Weights of a small mixture-of-experts language model, trained from scratch on English Wikipedia.
Size: width 320, vocabulary 32000, 42.7M parameters.
Experts: 24 experts in each of 12 layers, a softmax router, a shared expert of 128 neurons.
Training: a variant of Adam for the experts, 254M tokens, 3872 steps.
Below are experts of layer 4 (counted from 0) of a mixture-of-experts language model. Rows are named router (the router's row for the expert) and show model dimensions 160-239. Each number is 128 + 32 x the weight over its row's rms, rounded and kept within 0 to 255. Numbers have three digits each.
After each expert's rows: "raises" lists some tokens whose logits its average output raises strongly, later layers aside; "mostly gets" lists some tokens that are sent to it at least half of the time. This comes from a sample of Wikipedia text that the model never trained on.

# expert 18
router:094106158165128128112074099191173109122084121148101102129076134167195094170125129090179146147172090113126075110154171154089120160114201111141080172138135187076147137109157149106138163111128105121133150212055133095098164095125153144178067106
raises: " of", " ", " in"
mostly gets: " an", " a", " two", " one", " not", " more"

# expert 0
router:067146127106170082141111124155091071188120105057121155171109106110147062217138093104116157198143121092097060129146135088135124074175151162106088119114149176062100053125121083118117139142154181106137127118137191115107186083151124138135137134
raises: " is", " was", " also", " ", " and", " with"
mostly gets: " that", " he", " it", " who", " It", " they"

# expert 2
router:111151103184155119131091176131122091145155153052174112102145138169116168077172070107095135080149150076120081145104139179073123192104144212178062135154096139112205077123141161166127099121143157141100124125131136092158127124140147134163096080
raises: "s", "-", " ", "ed", " a", " of"
mostly gets: " part", " number", " age", " use", " under", " round"

# expert 5
router:149137062139122184151141144074078152118167108130139141071150204057148116085196119156085154118109087174090129149159135138138124110128131109116173124104111078126125066107093100176134101125123059175102109172188073126126127124116086123149125152
raises: "\n", ".", ",", " |", ";", "|"
mostly gets: " ==", " ===", " director", " Germany", " coach", " politician"

# expert 23
router:175136104149128073096150162145048110144122123134098132139133158147074092125092159067072157156140161109156173150163134127122123123141140145078156064106101126119158101161083103181153100118112177133103087112121142137125114197128132168089173163
raises: "-", "h", "an"
mostly gets: "son", " Paul", " David", " William", "ucci", " Martin"

# expert 17
router:070134191160099154093119125204171126086104149110132191081095145140160169104129165142142149093105113132140182138161108162093130146109105090135108084186175109130090156085083141157171090128161121081104154123116095151140149108142140131077135153
raises: " other", " others", " ", " the"
mostly gets: " and", " or", " &", " while", " but", "),"

# expert 19
router:127147102163146168122070110169158105069103073118092104104135125136118115110101151149119111153104132165206125123140151115113127098122064120114140103108115118106110188080165124143145145148139100123129146177103064176137174086219119182068118190
raises: " the", " this", " a", " his"
mostly gets: " when", "\",", ",", "After", " after", " before"

# expert 16
router:168160093083131144123181113193088141087105128130182110148155113138099157146120114068121096167151165153108151101166090103122169129108134116138152189053144107138130133192117155094109153105098148128116088128092189111174176141106178150109160144
raises: ".", "-", " ", "D"
mostly gets: " P", " S", " W", " T", " E", " D"

# expert 4
router:110114133078155058181141115127155148118164152111127121149123134132181154037131140144147146054104151107100060146111138110114105156088156140171118169159087152129087137109165147154112132087123082164111169143163125176072151113090149183150082107
raises: " the", " with", " a", " as", " only", " in"
mostly gets: " had", " was", " made", " used", " known", " became"

# expert 1
router:151120117115066096114170167106138163167159136183131158059117107149090115116106125126136180189157121153171115149076150114146142123062088119099127098099161082117133197128175082111155119086167135077133139091158097141127119144125154172070187128
raises: "P", "08", "O", "based", "et", "R"
mostly gets: " San", "–", "-", " Grand", "+", " Sun"

# expert 12
router:142126137108088145100144217169159140133132145101176195131098197116114169068139065091151077151172195124125107097143148116190163168104089105105049095095164141079092144111147081101161167079136153085106123084134074065125120110116141139063143180
raises: " ", " |", " P"
mostly gets: "|", " Los", " un", "born", " Sir", " Via"

# expert 21
router:161149105153096186113090166157078145132159102117168104109115083139154161141132180091112134113157082173163083101160090132085121188115083106112166124097117072139145115114171160093162160157128146103122069119121127165161110149090138082113120152
raises: "s", "-", " ", " and", " times", "a"
mostly gets: " 5", " 3", " 18", " 20", "1", " 4"

# expert 14
router:146176157145120140143109155118092169181168087096154095116092153072125193129128141204158054125137144144166157078127132094192142096161107136084136130079141160164133107123136109114109138112161119181075110154175143128127147089121177066115172099
raises: "|", "-", "=", "\n", "Scientific", "The"
mostly gets: "\n", "==", " \"", " ==", "====", "("

# expert 6
router:105086133156107138113066076096188104141079146149088133136083160158142142111081130138136134116099124058146105078146162181133094125166086138122144157129117073171176169131140119067096145104169104128082157133103155125110096148180123133144150102
raises: " the", " a", " his", " an"
mostly gets: " in", " from", " for", " on", " at", " with"

# expert 15
router:135127089105135161162099094106091128146174105163110115106095129108150094172143085123129128120133104156137173077130112133128127088081164152156156131147067106194104108094201139130078166148071098162106103126121148149104137190146118142203101125
raises: ").", ";", "]"
mostly gets: " career", " 2010", " team", " 2019", " 2014", " 2013"

# expert 8
router:167124142108176135100094111074067172179156179133102121150128085134044085090171122120106081126115125081131197144079127155129147129170104139103132050157137122137139149133071130140118090155091137158131112190147101054135118174170091109134093151
raises: ",", " (", "-", " and", "s", "'"
mostly gets: " States", " United", " University", " City", " York", " County"

# expert 20
router:095123172136113106147163174080141082102127122159136168120162109116110144187104130111088161141169166138061133094120164106173106135155165135138158122122123171072155162117082078174148102168123171065175151053135116143147139132072144093108110172
raises: " ", ".", ","
mostly gets: "ron", " You", " you", "den", "in", "el"